Weights of a small mixture-of-experts language model, trained from scratch on English Wikipedia: 2 picks a token, a variant of Muon for the experts.
Below are experts of layer 3 (counted from 0) of a mixture-of-experts language model. Rows are named router (the router's row for the expert), gate (a neuron's input weights, with its number), up (a neuron's input weights, with its number), down (a neuron's output weights, with its number) and show model dimensions 0-159. Each number is 500 + 25 x the weight over its row's rms, rounded and kept within 0 to 999. Numbers have three digits each.
Before each expert's rows: a language model's description of what the expert responds to. This comes from a sample of Wikipedia text that the model never trained on.

# expert 8
What it handles: Word-final adjective suffixes completing a stem, like -ial, -ical, -ary, -ian, -ile, as in Scientific, Equatorial, Mercantile.
router:529521500494482483486502547518520477465519526483521504521479526520502504489506509511496538508533461475499473520520456509506479531515464504498534532467526525484500509544511525526491526536464478486439451521538471480497495522502506497468437457476542543476533509525457483538446465477489480467509526508544510501515474493523534515489473530524464494529516517518489475486465469507535485488470481472537492515490519461509508516516507505519492475508510525492509508481508535479479527550478539
gate0:499504498521508464526489506475493500507475536512459486496537511477499550424504502530477540551498503461496509521492465466508517540506511505439447530480446516508521529550476467494499541499434511516499479501539511500494477496483484475491530514508528489496478499456500468514496495530517461487479505497500502511459524483490505479558489475498483503479490498502501459485500466480507492525488479498512521407498524477502488498501513489496521510500504503501522502485422511458505497500532501
up0:503474509460483535425506500542515503492561440488529504508470493517494471559500500488523450473501496548500468499506531542475485438499474507544557498521542474497500487442523514517504491494543491482501532484463496490517520502534508532515478476495486511524500517531504528499519513482495506513496508502478489484526480516535498559475515499492514496508523511500494561510501517497496534500522521503493488554502447514493505500486485513509484455476463489515480510510552491523518500501451506
down0:545488468543499552497512514504472532516490533484473551482453528486499492502482491542504497526476535495484547545488522488494497500487477518453502472489467535462493493518480449550491509534540531507465496511494506573465496458489514525490554508523506539487503505504501462469489451492480471498492492498503496496498522509482494530523494527503526459561496500464483491513453475504555483484495471512500516481464499502522465462490499496518527534501515497498515493518476488542503485460488486
gate1:494469498509499495452559491522455474482512485501524503495502474519526509480516510500561508493499461501491414522466483518525497497490493486504504501459508509456489460490512560478469493495435524486507493494499478511513473510540500500487499508495504517471495510501540505502463512531508485519522502501499583464472468472500518463539519469484504502503501491531484501547512478456499536480505491498500514497498501502487465497463494552468536511501532553497506513504502510433505467492478456
up1:504492511503543532497500439476583502524503499500499505494513494516494515502519499513495508500455552481503526486503489569516514490537566530481539486498538455525498505487495498496509513475529512516476472520501507489503519499444508516478523469482512461530493491515446456504558487497521484506465486498499443526476518541508516536479504505510545500486497514505503537502516519506496509528482507539500526419470503455498536535519500493521474484498475500479498496458460507504501493522499481
down1:515524502528503495545453484511486520525543539485455474492505546502467489509501525528505464471449514502487527504487501492501533502503604499546470518518486486529458504471464536521514485521500493519493499474564477481492487494492499478479523513547497471559504510482496519496526487484480491508474493504492530507505485497499496493537538547519500493517502499549498481506460509517524505528541486493513454514465458480493459494486451511460494502524446491520464500499487500500479498485513482
gate2:468526484483512463432480498500480529538564502443547478503468471503505537453526431502500492455511414508457463519498523505494502531485484508509494472521513486512512492490489495502489452474479480485495477498501506477518491559508500506493506439520520445490467537462505526479496494486552497502500483509550458498497491494482498511485482514490460468474487494486525432496508469504499484479462500502525466490509479518494482493498495500457496512492495499505502496479512511505499516515505487
up2:449533497493524462420490476525483543569559504473519506538479484504500514481519480511501485495500442511463488504490562493476500536461488551518498471532526490499513542496482519505502458449459449473522495521484503485522504526501476508524509462505534485500494544474505528479499495488553505499488509526542453495454496501495470508504502506465468494446484493522503443491519491497496496492501522503492478497516460513533489480504502497491491533492486489502513493482531506498503518501531496
down2:488492447492501502512510500494499511484506500498502502550522479545501511527515543490489521485515536478492498479489503445469532481502504490498522471509499519498535468508497510479535488466518500518494518503494513500494551486499514478538452505523464506518488505485499441518476496480537494520517477535526444547443494502490526524536481457467528491452516482496501464497411504501493478502475509427489540535499579519478499547492495497508487518519509503520510491476510509501488521462518495
gate3:469498499498454480539491494494552479500512498467493561487500518505492510424504501509499524475502478518477510534519494450502478467484500491487525499524507510498491484512564523492468462553498549493496492497508539511498477444542503515515497459511424488549492504498511483450506512483501471500468508503545513474513524487495523513447480503465492506483543547499524496530513517488511476485514498527500476457457455473472507487473504505513507473509468513504481483501476492463488510477513458
up3:527518503484502488502507459483510510473488475524488506512484500506501475529544501504531480496500555511497524547585503432496486454467502588498495489470483544518495481514500497507504505525481469540508489539472470508504479474515504495489519489510465520493477482488497486514498502510432504523501524520502533507511563508494544519465476501493484460520499511493528483526516543523522451511466493532486519508486504480523519524534467461471542534470521483476524501513548503497488506494495501
down3:500544498507495497531532532500528499504515514529462500502523498506506457476462468498495480469490514493487525455465500504570468514536479530500474502518496502449464496495508521500488490474491470541494530522511552517504452471499485495550490472533493513504509505500454493546519503513530456507511515442491471504525500492493561498507509537511488516529492502453507511476501542537479522518444481480446500479510486504506495492517489473475484494527454532541517494480432503478479516501525500
gate4:451544510528444482525490498474488514506525500487495510478495505469501468506520487517503524503480454502474504509456484500496487509490497506496493494487497500503489458503506507531489510503475531547516483500507509497460472519518483484506447499455465500505484515449531519490490505505489505499488560500511482488499525490500488482492439479468436490515498502517488513474495502536495498491470462552495504502503519515510502507489507508508543489461496495433510513512422562482575539532468564
up4:513426515501515516485501502519505487493488510539490504534497500561490510506506517515505453505509537515529502496530511499537525481503502494501502508507515507511521512483503501480505497500509478482503520505520513463565554441476500526500574500517517510444498482547488480507525521497503526500528483531502495548507487500498504500526570504502574514480490509482483501551500501494500485506525526460519488506494483487508484465513482495505482508486493501558486511501572445539446469497541477
down4:503470509526492533486491472516515528507445487487499520497486492530485499505507502500490501506522520519539512501483501501479484514484534458532462527498508421501498520496471493501512506515448504550483476522510469516493508529530479442492512510486468468493515502468532512492483497508512505502482541524517540467459496480473508574449515562509514472513518510496480507493502471501499459521486491490436455500519525514490508488490485487500506519497486504486488502507412508502577538474504518
gate5:458495484501499482482425525480538485499514502502534501502499470500509496493461506426507490520498489495493508515547459495488464465478490487510487502496483484389491508556475502496527509482500483504474480520478495577509497514511495492506476472484484485519468487511478550504514456480496499485499484488500465504457508549468460500517479504491486501496470487520459500510488505483499501525502522520501501547540481482509470544512489500504468531506506498500462500511501558489487532481458456
up5:457498495492495496477443525485542499503522511524544509511501482497518503497454503428510483529495495496501492513540461496467480467496489492498487509531497472396494512563487496500532504485502486504479483507458498566522497513505490502508491499486495479507473485501486543491515451476519494491509489484502490510445500541483474518535481492495491513514472504540449499522478509490497503527486537528500499535549459504505477583509476501508462511515500499501484501504491545506484505480461469
down5:513583464500501492527501560483496441484565520497544561500554483508556513494511501526553531509499500495508446517502498501487475491458506479505505541497487509531451499528483476502507471503497471474480481497515518496513515490517503480529483512504471509500437484497492499486502495502480488502482501506511560497469472544492491505455527501512492499490503504506513489528501514503476528500506435517500445483466510499459464543526496509505489509482476507524526478516480481465532492530486498
gate6:460493451502507515507518502408453496474433542525513485546509492525517477500495499489519528469486495495500499502509503510513485483507497475472491500479481525468482495533466505461499461501494483505501492500524474478489491498448495501539496514442500486511530495503425502525496503499480467534503510513546502446524500511500500483469507502436507509500526500477476516551493495502499479519505525514501510487515479502465490519515518475455534471507499524459547423513528493482498511460514499
up6:475471471503496542507529517445495502481464517514531483563489498537517492501492501501542501483486495515486513555500499506516486468531495484485490475498488516491469503495498501488513485496499500533516496462508498429467482499484500516536514537480498465516554491576459496544515501515498482527506529535517503466504504532501498485466501512457497517518517487495454544524508502532499474491511536506499496454560484503470489513512497512442519490500483506495556443497576491500487493470508479
down6:531500513486517446516479504519501488502500514513452498519504535541486493455491499473493502463459507467546493433544541548497536517532488508501516494500463477531506474513501498463488472486500492442484524553534475497521461485563493512519519490522505502508533434526522479506517467484511507514509518511506513554522491502511498529485499492501488453524479487507499522525471502492453500501481468504488497459547495490514530506471464480508477474500496468501508539447506497525464512506487544
gate7:502500485532470525518527500519501516501483495519488486512472539503556469498490504507508480477537515490504568484508485500558485490501498514504496509491481534498509499488527482517505501467519467490503484457538495481515456514506537480498498457500489521564496491505511539495443487498482445543465454477530502488537492449472524499500456525501544461497516520512497475507473459511505498467458490482516477461488500512501563510509537470498462490536468499497485518526483490489567483500501455
up7:489514443510493503506493445532503514536494505537496493503422511508524508472503502455524466499514465469518501502515502483524503510504539493436489521555495501465587527501499499499534484489492488509506498463500513481507491537517510500461499439502500508569475512494539512519494517458499520534509504479515506529527510501455492485503502499483493490513420498524466515483477505470476503490456508499508493456476509494504516538482504489460482492526515546486458498519521531514517519515501502
down7:513489570473482496466510563496509462483553468503475513535527468512501480478456510518508534501524496517476516515523501528452500517532503485491536521507509508451494477536575552492500513507472476500510496497494504502497481506480511531586506485468462505476469494508492492468493496505497506488500521479510515434477479463549487497508466508486429497496521500479525498499498518498486509508501534481492502474499534496536548518522516483475466515448516518485498487475500503467488485515507500
gate8:491519470500468520491495505463516466507509535485548475492498461470503487483531536501504487498492475469525503506465487480465459494501459453486514523488500442495519497509472451538512508504545513482515498506499468512504489498500445526508503478519500485505491542542455504552499504529495450524500490492508460501490499473549514425484498516518499536450481521486491481484490477496497502501540502489498546519497501531454468499465521454444482488506514500484495465499526510443505504461462508
up8:514479487500554502484497491518501479492501497508426485533524512509499481510438468496493533516470497514502503471537552545530499470499480549488484494517503557493510508499505500477522530508502500460498505517515581508490528475486525508511534499462503521505507442521510503493513505449480533485496522498464516500500500500466499501516494508500514517551508497551503511503498511518503502494536527506500458491486481490515508513485468546534528501533512484605532498488505470538513520527529483
down8:500489454533525543488522461502480463488535503489499567496477552467501508452516508502500515549485532443486554504457499501502486515519499448494465504475491502508510533504503479470496584489481504504521527499478487512479502509524497509457507483488495503512497480510500494545486497527498443436495492498519524475492477471516501499502498507488543523473500494480490517542532516445514490492487455498528500510530494505511515519523497539505514498500501483488416530519514477502469538501491499

# expert 28
What it handles: Mostly the preposition of after a noun; otherwise middle or suffix pieces of long words, such as beh-av-ior, off-al, height-en-ed.
router:508457465500498489498492474537538508457476530518508479495497504541522507486481466499491546546494466487463484467493468482499465514496477542523545477531536529502472518478466463501484488526492512515506525458457516487472540492478496492492477487503486528495499468467499520512508545504474498516470510459518516485521484538546544545525481515493466483503489484498484460502486509520490503501535512452504481508489508516509541503470511434464526559486517489569513503493501509472504515500508555
gate0:472525499500547477469532509477481498498532504428561513491479501482505517504522501484542522478504464509426499512510478483489486500498487477479463503439499486497503474471451501497489523551498459543499492493463472526483510447516476501499461490518431492497422522500510475556498473497484486520471478530490493504545490517492502491495482538510464500496446484485491519491481501505501502481527494504481525545516480515533517505488488511489501497503495499524492562500465503484498496471479496
up0:435502504541535505490496515438536471520491509547494506514495501498481429492479491530501543555538529514497487544515524469514528494503497498549497461496504524515501450495485505466510492503514472507519492502495481494513460500488509478509453529498512490482504526492543437503504517501449467505493504474495476557481524501487497498543492522464481503421483478488516499491528484499484511509501447576499479494514485538535521515498503499492535499507526470495489497514463497495504511502502487
down0:553472496481523508525483440495515505476478450451518486485500500513513559479472427522548518437506466502499467497546522502513525510485488502493515470482504499482503474439508507497532501496476487489509487478475515497492503521545527530548527500472489527475514505501494505500499502495512454494511477469503487513562520497462481474545476509485484508495490505509506498572494523526486495523536496503491476498498519453499524501509500522490496464447530502547494527512521506456531504502509539
gate1:499488498510490482481457483489540486543478471518514516499521499497502534480518504474495455513494497511501462495472487516457493469456470483521499470499563512502531493520517505518498479502498455495514481469501497459487518486500512506485520480496501500546507483516498510488547498511467498504525498479526540463503474451497452516525442496440502482534513487469574528515492528500475500456505485499496512492487487414485491507531495507500509497442547492490486478509506555485479477437494505
up1:488527510537498537512499535509529482483501544519464501498474491502484490442540478498499465495491502512546533500494488499495502503493522528497524531527507527470513539553527501512481512515518498482486504500537496560495508469539500477537450501512501518514462532560475448493564498495481495496509521503517498523471505492503510517520489477536542496502460495503454525518573514481513458469522473500509500507473494477508491489554486506494513506484504500441498527486523501502509448509494567
down1:505465520490499502499515480570517497513505525494507530540426509520493503502502541448513517516454529467502511475510511546513504509506487474479490488524475456541519483527498566484499475522479499523487502475505554496466495486493475540514529492490554532489526557469497510459512467510489495502504519488511502505453548525503493501473470537539504486490543477480497503497455445472450496472519518484497491527527518499500499479522500508483507534476493446498515481480496477511498504500490457
gate2:495474469471499501461477521503489519513508455452502490457459491497483524494498469511476495501507494526501471456482455475473471486466495496497571488504501486501524498523515465498494488500537505435516491529454435501481468476512516500500485477543504477529540482450438492457487513547539485479529479522523479485513481503505487481507504553490437492486484505532529525503500464476488520460494504504513486490511501505504479499444505507433483475499498502524529480522500500502500499462499500
up2:508507472442500506496490493509492515529506458523566507511511479464514501444463471474505483497496575503446483493538447499423491492481501505490512502514533473503516513509517492539499523511501514481522470521462483498500495453492488486494504465502484468535494502526481515501497449541488506456506499519500460525506574488501522470497488506551484501478448513497485479468542503499494540483532486534541522518509505477478509500520508482471478480496494497506482552543504498524500512500507509
down2:534495501507479511504500488492466526535496511477488552526527533503526466491503473498497506501502476491503505522421526456505478501530453505498451480492489490482500490464471506500531506503502468479518516460507486516494519500502515448445515501500496465473473526510512511507511502480545448505541526504538490571495556502551500511526535509516446516501528464510505445499474530506501497510490489477491532492495537480484484496492491520506510502498498548558451500480494511470471542495507462
gate3:486511482486512541480518553530469516453530498493517452552475498458490509454496470482523501501481527502475492447483525482492462487478504512502495456502496478493504477431498487507468471506523501491507507502482509494479488524498495516468479529555545455501504513514523497510470506516473517467484519535436503521515513526483490499540557470472549506501450469511466441497493513508482501486499471504504458525501504494507491471476486495494504501487498501551493486473499451559494519516474516
up3:555499500500517475458500473511498442499477525500432542498470531549475520500502480502480438499487485518484502500499490500529539517500477538517505496478533497499482502449510513462472497487511529449532497502527453494486473482515505543532516447492514503486489526569505470469522562504497468490519502498467497512501502475480487524528524499520510513492535504537518497554507500533520503531509498508513570500507503496493479533478530521499501469489511517462529527484491505506488477473548500
down3:482507456483544503471503507512534514479536512473518501502459500482521499469442573547501537566524514463514492501519519496425499511515540470471440505531522474506480516507508503501478471500520502490477504468493486516485528535501458497447521487512529484456488475488497503511499514498500501495502468504486515508502473483535478502523507500470459496496483467499512510507566476469488470495487498500494497482505499533472504503537491529502524492507571487502474501489474533559515528511522526
gate4:513507490510485491495465410501493557496478493477497493509521501451549503460482488565491508508496515466507436474520473497433495505481496460457479514502500515499485538499500471500507538532501484509496482492496506495516503482500493482507477495454529497520476498492492489505494514470474501473499539409496500513542499529499485497494462532500458503496478553502466488500488500523525494493529520497435536516473480452486498498500496483475504512528535498484497475476522497494509500437502492
up4:533508471487516502521490481491492487454556501536525509494492486504493509498518525495518517479503467499492539505477521484520513537504559495466512509524508496531515504510501499474500530494479531497523535500512521524523499507520515544516519577500481525498504426546500484544505541493502515499498499549480524473500487484480497503481526496562557496510488434499495566502518502532469477526441466506489514506503477499510511500525550453494496514498497534474493490528446517468469479504502488
down4:515537452541486514521501499536493512492510472514521538499481477481454455537504493506483537569500461498517517462434514503486451505486502504487456518544524477462500510474516540496477501514499516487488495556489544505499547495491519474493500502523497555506513480535484488452537516516484527500484495497476521474509495484519513505483475497501509491456458492503470502479461496444512470490538500543499500515508500500505531498487521477447534503508512518501539501441525540485456495496502499
gate5:510477497453494501509470495502467485453541533512486537500526460495466506481482528455485503497521512488538513476497482493501491500497495463508521478507493488472515493493461472505503460494517480493491491444474504533510541511532498493497463504461475586500510491514450462460451505470500502508473502506506500498464498486494481445447506503503487496471533503503476511512507534534486509500474520477513498467466515432465490495475498426527550487508529531496505491498443511485514513497474501
up5:486490503591500521461544512495500489535496466502503505500457502469528500523503467510480506510457506510501496505468508517500507534533513526498439515507476504515500521483552498502478528464522495552520496523521534497498494518476521536504504480523504478491507529501535558539507505523485494486560505499531463505527501503523572507520539501500511508502482518509545501520504450472514486535549496526483505499532494557535515518494533569479488495461489469508499517505524490512503485525503504
down5:516501504477530532532483483513499516488459514490498526474500515498514477458494501532507467529528479508479506525494462511473501478517501471503458470517491505509457516513444514500506491526488531498485507495562528500468537455528472508493514521487464496502494499472547530494485492563505544535518479508469518486507523483502482500509546456468481497459486483528475525509501491457517551499453477487474550461498492516524480454533516531497484482505480580511511460542503481496525494520503475
gate6:500465523502541520532498504492509517509505553496464491480476487511507530500478519454477472523526509500500512486544471471464506496436502490516518519462507463490502460496498468500496494489508435461498495516478500500537491492532500511482517509499508549525504492474510527499471517468494504490479474510531539521531499492468503469510502455491502498557499518509543486509488483524510499498493505417491498446523510432515496509473531536500488508496506431499462500526493496458540474468478543
up6:492498482460529458519499512516513493471509509534498521498506481518490502557497481491505502495536513513500502489481490467471505543499500529529469544518474480503521505516497480494495482464439506496508530532487511546545520434487522520495497545515491502571478522483531515500455522481530503488498472505487473556527511487492500538513538492481496487502499501495446500495507513542512501491524485499501507486508544491521469434479489509503480474515481499525495474557470490545544444495438503
down6:499482485487501499536462548481512500527515486511505542496463492517500501546452461495563520521490519506526495526483489503496538552495464480481518498482497437506475497459513493548498504454499489464487506512536512509500540522499556516451506502407501547486457494503512506510513500498488516509481520499500513507502495499474513482492497536499451448512528489504521509462475486540504500491494488496459489476499538480500536514469499487534503510469540505527518469483482507502446542507516497
gate7:536530500480474489536533443498471514520514510515501516491479482506506523471441462518493487479502517536538449484497538504504472488470487464536493510504446467519499512468517491501502552531500507461553465455497464500476512497498529502470461481430454514467533434518491503512504515508477505506456471527444503505495464506496490488487521506519444512484512489522493495510501501529513479499486505493477520498498513466536473484475464483514464499503511486547496497493517465533503496507536508
up7:503508480509452500499542476477486501536504504527493534491490439530503497509495515518460500523466543499502471432532501519503535505497524424515514488490475461502507503504479504498492521519506502535482516469494494500495491491495510479500480526455511489516498503527534511510496494538476521494457483557505490508488502528500468491530509494518500525491487485562448463488529491501513519486476505507445493499535492489503440500507459411535497500489517510523506509500545462515494503496573503
down7:506493479519485496498489498491501524458524504504498519516478531484495507480522483579477480459489510537499541513560483468520503500489486492478496519471551517547498505501490489512444497485495503508496462506544501537497506479471472540488496494484499512549463458480486481506499510492507499522470448484502498498459512494504498567528479504468551512517545520572499523506479534501515488497455510481524510469508565507498500517500482481498532496496504502489509508489498542495501444428504523
gate8:474491473501454473505472476489500549505496494486495431540507485500505494484517531489505488496486530489485501494498478449497423435493461508450495499501521505507499445493434511544493501497500481469470499487497514489503507446518528496525492536516536510473507484502483525499513472457491509495485519511505516532522524503504424500487471465497500480487484495475469461518482493513518510487485431507538477461522493488500531530500519488489495531473511506466458480475499486514502543494460528
up8:530540563489512524509497524546475505506478445467534506504498502500501474560473501499524512494493496561476531457526489499497519507503522505523521511491481512478496519480558512489483503544489516499474499511519433462504509482489498522510536500518476554492490468501488482502532502499454496486539495484500557478502503499496537521507514522525593532497506498499533564514499478501567487473503508541509498502508503503530478508505492530551487494515497499502505500493501482479521534534519500
down8:518500500531490487507508501514545559450545500527528492507514491475499501488515449530496481499506534508473517506499483492504499466524462459491502441526525486544488510480511467550529443507508468501436497475471498487500483507467490546527503489496485504501515453495504523536521547485475473497500511504504536530522519489513490505578513520495476473495460499517498486496496453511497475501513519507452545502492512556474460522549497502474497503486460513509496479515479503535511508462487464

# expert 3
What it handles: Word-piece continuations right after a short opening letter or fragment, such as n-ative, n-aval, v-ary, Ir-ish, F-iber.
router:489510523504526470490531489512476514512487510540478501513551505498461490513486479462551495529467460485503519499505534527540526482500471520499516500511532520511514544542479547508518532555521485472466443503511554486486465470485503477501486462470486484472494484504463500505460507521460482452477517525467494498507499477485468507492485539519488483483546503490537502492527519537505452455518506526513475473527525495489531520511517461539493556490524477518491518454471517470526496489519492
gate0:501517499494462504469513496500558494512544520494535453505562532505507449454544522463523526490499524500487533502519493497520444477483466515482491478470504493496473472503482510498469500514522501472489501525483515489501533498554518477503518522491462491467503500515431492490465529523485473479514507529511490480524503443497458496504484487465498496506477489461458499514459548492484502466507498501506430513502501506490485541452554515455517473499529504451499493500519504498491531485510490
up0:515502502498488525476463458511480498525510472483508536502553512497499522508470500403481491493509533505509516476493511475468520487536470490497530475491492519505507496476470540491488502499484547483529528503512534500472534499508496473491528502542506456514506492535492510485489545470531462492497459499531501503431514483479515476454521515459501514499477418502540495502496485476504527549489477506496461528516497508508497501474500516499502481501515511508494525547507500503588517508541517
down0:491479508475503545512468479500481476499504490472527509563500520518547500514533500481486500495480505495485469503473506541479564563500495495532532509490525438510503460499478411522500512495542500453499495483486500510500493502505510496494498492482502511501519564517504478488497511473497479480491493499499503502512472482472529548518524486500477493492528500495479511512465509508503510448534500500527491533452449589490562449492500520514521490510493497511483495496530506545496493462498499
gate1:493513501451522502535472458526490503506500499498459466479530467501500507495503441549516535493496501450518542522471438501523515481450501504443523484493495518499434511506463497548498491545499513511481459515513492477495474522502470505537464482525500491498478496482486521454495506438475476500462512529497492484502482513491503468526496504502493445503508527532520502492512441478508493490537469490503475453511492502509502493469508502472543511525504523472453508500464498488453501493464488
up1:540557501516521558495502499510467533500490504506536551512517485489496463460493503499510538505539449512512493502445519484488474482535484515501524452508456508490477467497532506510522500545500517523564507541477500518500480497483507501497459494489492528497491513500512501525490506496506451522446489491476497514478503549504507500540448477515482462503517493482471492481537485531499507490505515519498520529520560499456502560500523553533498510511512509520536500502489479455446494502477510
down1:536484507500446490497525532509491533540460461496509487465504479507503578486475460501496485501499500467505515501503555531541505516496505506502505494522491502548523503505514468496454514520538497496503498484521449494496537477511553499477521525516537469508499500488487497508500490481496488509521467468466499535435484509494501564485523503500527496471530505497519534501469549454504529505454476515556519499471494473480504514500509503489490483520486448474434542541493484476503500491480490
gate2:471529461494490504497514473489480517566482492501495471490531506502499505513505543525480453505503504499482499484482473475510497455528513503486492487527498487514529505495472490523472470525491477504507477472521480501562477430502506469445523494514508481493474545491497513494499478500499488469472500488503552493485506513489539523502433459495492500502495518480518514513522508515494495472525492528388490492403488512492513492481523533540460524481507475506485470488500500498529512518515500
up2:475525491504506507506515490450486424535467500498521499469529503521512476503471502552470519488491508497499547512493503493491499493506572485493471498530539489503527511482537517501469444511518501516577485514499463505520504500488501435462513501457498488469496532499509502534545496518509498505482489496515522491522503497509512515522493499514508490429471547490505497513471501522484519499507496529486440478461465542472524492486501517517496529460547530508550455505501488500546506500488499
down2:465514499481502505494545462498463508438441578524495555460505511516495532516492515462542536503519514548516487487503496507499528502477476493497469476488501466486564472469506496506530504498504565470504503484503499555468491470490488507496504483529511500501478515541482479505513442500474483489471489504462522520509533501510507516478491503462452507519492496486498507502520503502515475497504487503487483502502505532521471511511489530499517521580517542492494464451511477497557502506502478
gate3:526540487514522499483506506515527526558469510532479537425469499505500512475477458479502521505477482480494482505454504498522509500493497498488450497476499538505549488504502509551511510506512499527495523483464466493497476501526467497497401498508514535497503510491482508504513497510495508495538503503477535509475492486473493530542455492519545470481502493498494516469522491491474511448473529460489524447481498483478482520498500493475510534516444503445502509479493556510495449491532485
up3:493451500492477500508479497480483482470511499481522496586543504500508479542495559530500508490523521499493527535529498502483467504495510493497532483525528488500515500493515507452497511497499501506538490500520509491517533506510543505507591501507504500504504480511508496502483529502499488512472499507531498475519491496530489476475580509436470528504480506502502489513487501517528505551546492546463492569537499508540516475501501522532494441499546510536503489522518456495506535521485511
down3:481492483531500503425505479487496531500500497449502478494480501532515565511516508496529515509508545504462524529502495516480486482499508506499502499512524448489491551480466520507513470488519508547523523519519496489455527539484482479499505546503504494494499493436527532492488463502468516456476454541514547477561448499500443503492543513500499524500465509496494439522513521489501555526486508500526506501499466499523519499512499504453468503498478495526485498469501492515492525494500450
gate4:522502500457507523521540512448468507497515544518520507480501489494482500503524490494499485476511463468490503501500492473494503510465500518500533493557489457497499480509513491502499501512446493463446481512491490467506475501501454506522506471466490524496505497501501510538507497461458493497432496542489507452526432506462476544475560513495483516506502519473500484490469463483495519496524502527497501512500466455464448513490496495484499473474474457500488515502459563457507456508451480
up4:500497537471519513499539563510536502496527472513524480496499507498500508488545501498489513491463500487521497516531503500485506497457500498513527465498493459508505541558577586489509485487500474493517502488477512501489439468499512475499536512505516493495492502466516529520528490512478481554487487486502479475486477546454456491433498493494520518553517499501475500499498471535495486530505497529515529515453497464496454497467500496499515537500486530517445527466526490485488499500467491
down4:471542524504436516456519498532519517492501474501466471491499549531490477493504545499490517476500484460503457498419490521504467481531558518507481498450488509506485498500478503479477498495514521502496497502480505476512486491531555483486543433527510501501551477512498496484504458509462572541522517502497554481498546539501506523454468497492549535498467499492450532489488497488499500498501521499522533496517522528503494500498457505490506518502510504522508501519502495500510498465497470
gate5:503515479538490428518480435495464499504442527457490496498453491470495473501502491498464492498508489500502485433515517534468500528506501459475491508503473466505482498508513497494496494553449485499462472546493524476495456502487496501511509519488517471465532528500482476499502529554524443497490456505474485535523499512473484490498463491453477492501543500491471468531493527501506478478490557448488500502494534499523496510515530517521533508496519534512510545480507487500540522490506522
up5:530518480500500477508497495482443505505501468497526465502504495524487496496522500506493482507497467506407515492503502498495505475535555481513448528484466469508482511512523512480464499504508512546499483493511532510472503467478487476519509494507496508468486528506490478501516552499498513545506478548549509505493542566489502529468523512503546451508518498508506500542563528527481470496482490501495474437499487477558502501517559492514490481526549505498501504523517512526524488504454480
down5:498524526531507496480544502509510498497482518482481484514512497521454547503512520497515476513492508485533499489442517519497488507492533495516500470508500554494469502492504504477483500498513515486514449500516564519491537470498429504457493509498472509470499492467498508527464508530500510457439521541456521496461543529495550432506488521512480516472498475439500497495476499483526491487452503547511489503470542509542526486508478499509499549525496500552492501504495506487458516494502459
gate6:497517445504521486491480485498498537514494527497509453498436518479468507490483465500483469482499489467484498496491524522485498486522508479507486540466464480519482507495515490462498493528499470496486528495503456476530487553515490525532519464480502500435516467509607546483524512496554552497480479489489528516514497505495481512483504487518502536488519509473525487504544497470525534504518506471491455471531512477516517479494498493485483535508519541484535455466498494489439511496511500
up6:493495510476542539494496503468542479494490501489506519510498495491500507501496510478509499519525501508505536543566483423529521500501512521479505505537526500477502486484536493545504516501520496442534428489516501559497513469513510506488504494525493514553496517497456452518511540499513509518498494518543488529502513475509503505498493519492547513526462558513474539523504482563478480491494458532467513500482543501502464503533465516503494494496506487467496582490521497497520508475490502
down6:535502464501500503500533530501480544492467514477515499529494492511502499436507493509498500524505484503495508554480430521550512502523512498490502511530557543485473503496469446517492446514514501504529474429513465490513531470508496499470486519514505480474474529572513484521479489525488501499514522499516501504479473470488471472515548548469520478516502482501471482457512474502483490445495525499489545509479537500453496518489530505482508494526502456477559496502488502494531513504503505
gate7:494465498492512495483489522493480500443487487514486459495446558459457527473498488491519452498512479495531493515455463529495444492503455483448495475447523501489498527517517499459508498500494540536468450496542532498511533504458500496508503504519478461508489480491487491532467508498520547499499504469483442490479502491493491498493515492479523491529515499475511496491497491505493469456510483444500539500532508507561483487500442482509538491510511495499504482475493515493490445553496525
up7:476500487498490500498500526471491488434516425521554486506466536470492492519520507470506500465503518509505478483436470531496525464523445492473500480501500499464485509491520530440523511462526544539494501491525501500514483469502480514510478502597463480491508499480498500522497498506500524491511475455513466500486515550503500520494494502436504503481496490502516500495537496491488509513499482489455521512516472546544491508516490502557495509494521497505514460484500503488561503524495531
down7:509477509463544454527496471520483486503541492490477476514510491516493516497508508480498463480502501511500501490471485500500474498522513480480526478484499511503528549499529539493547494508490573508471465507497545470504484505425497458502514517453485537522486484559489505532501582506486497450509480515511501486494502483544534471512457496539502490496479511475512522481487511493497509504497491476527522500469552511501513505486558530473550480514486496502509498505500509426504467520490461
gate8:497534529473525492513511502497522498537476504475502499500514494515496481472504493431507460493571515468499501463468507485496509561489493516492531489490472525543516450495449524478521529519462497499480512504478513458510495518488475483531500498538524448481515537533452549490533464524502470484492501465482495496489502522491497499505439519508519486502504508469496509511505476510530488499504473481494502578495529480487526452495501523529555494493515496513487563488502501500474481504442475
up8:461478498478496497459494461562470505525506564500512501513457496501505496537504538494507533503482498507504432483514507493505507525527499488515498487488471512492506558504501455559500494507468499487553500523503523554470500511470415472470493543526515519540495498504513457472534504503547489497504436491507509519462506482532501501500487524497510504493454506504501472500517525484519517474502484517528474520484480510494498492496494534548503468538544499520482525515481508502554519500484512
down8:540494526468513500499533487501526477464501486521523550512518502518499456498508503495517563520527488440504498520493489485495519489527520505460439493518498485473440491499521500501470485496466499499493501524524466507471495455446493507520459475493470494521496531533557497443503474527492542524476468515483512503492484483502546511519486474483511499534494496558482484548515504506542503484497511466536504489455497498480477493454505505553502489485491508501502548522508485545504551477473497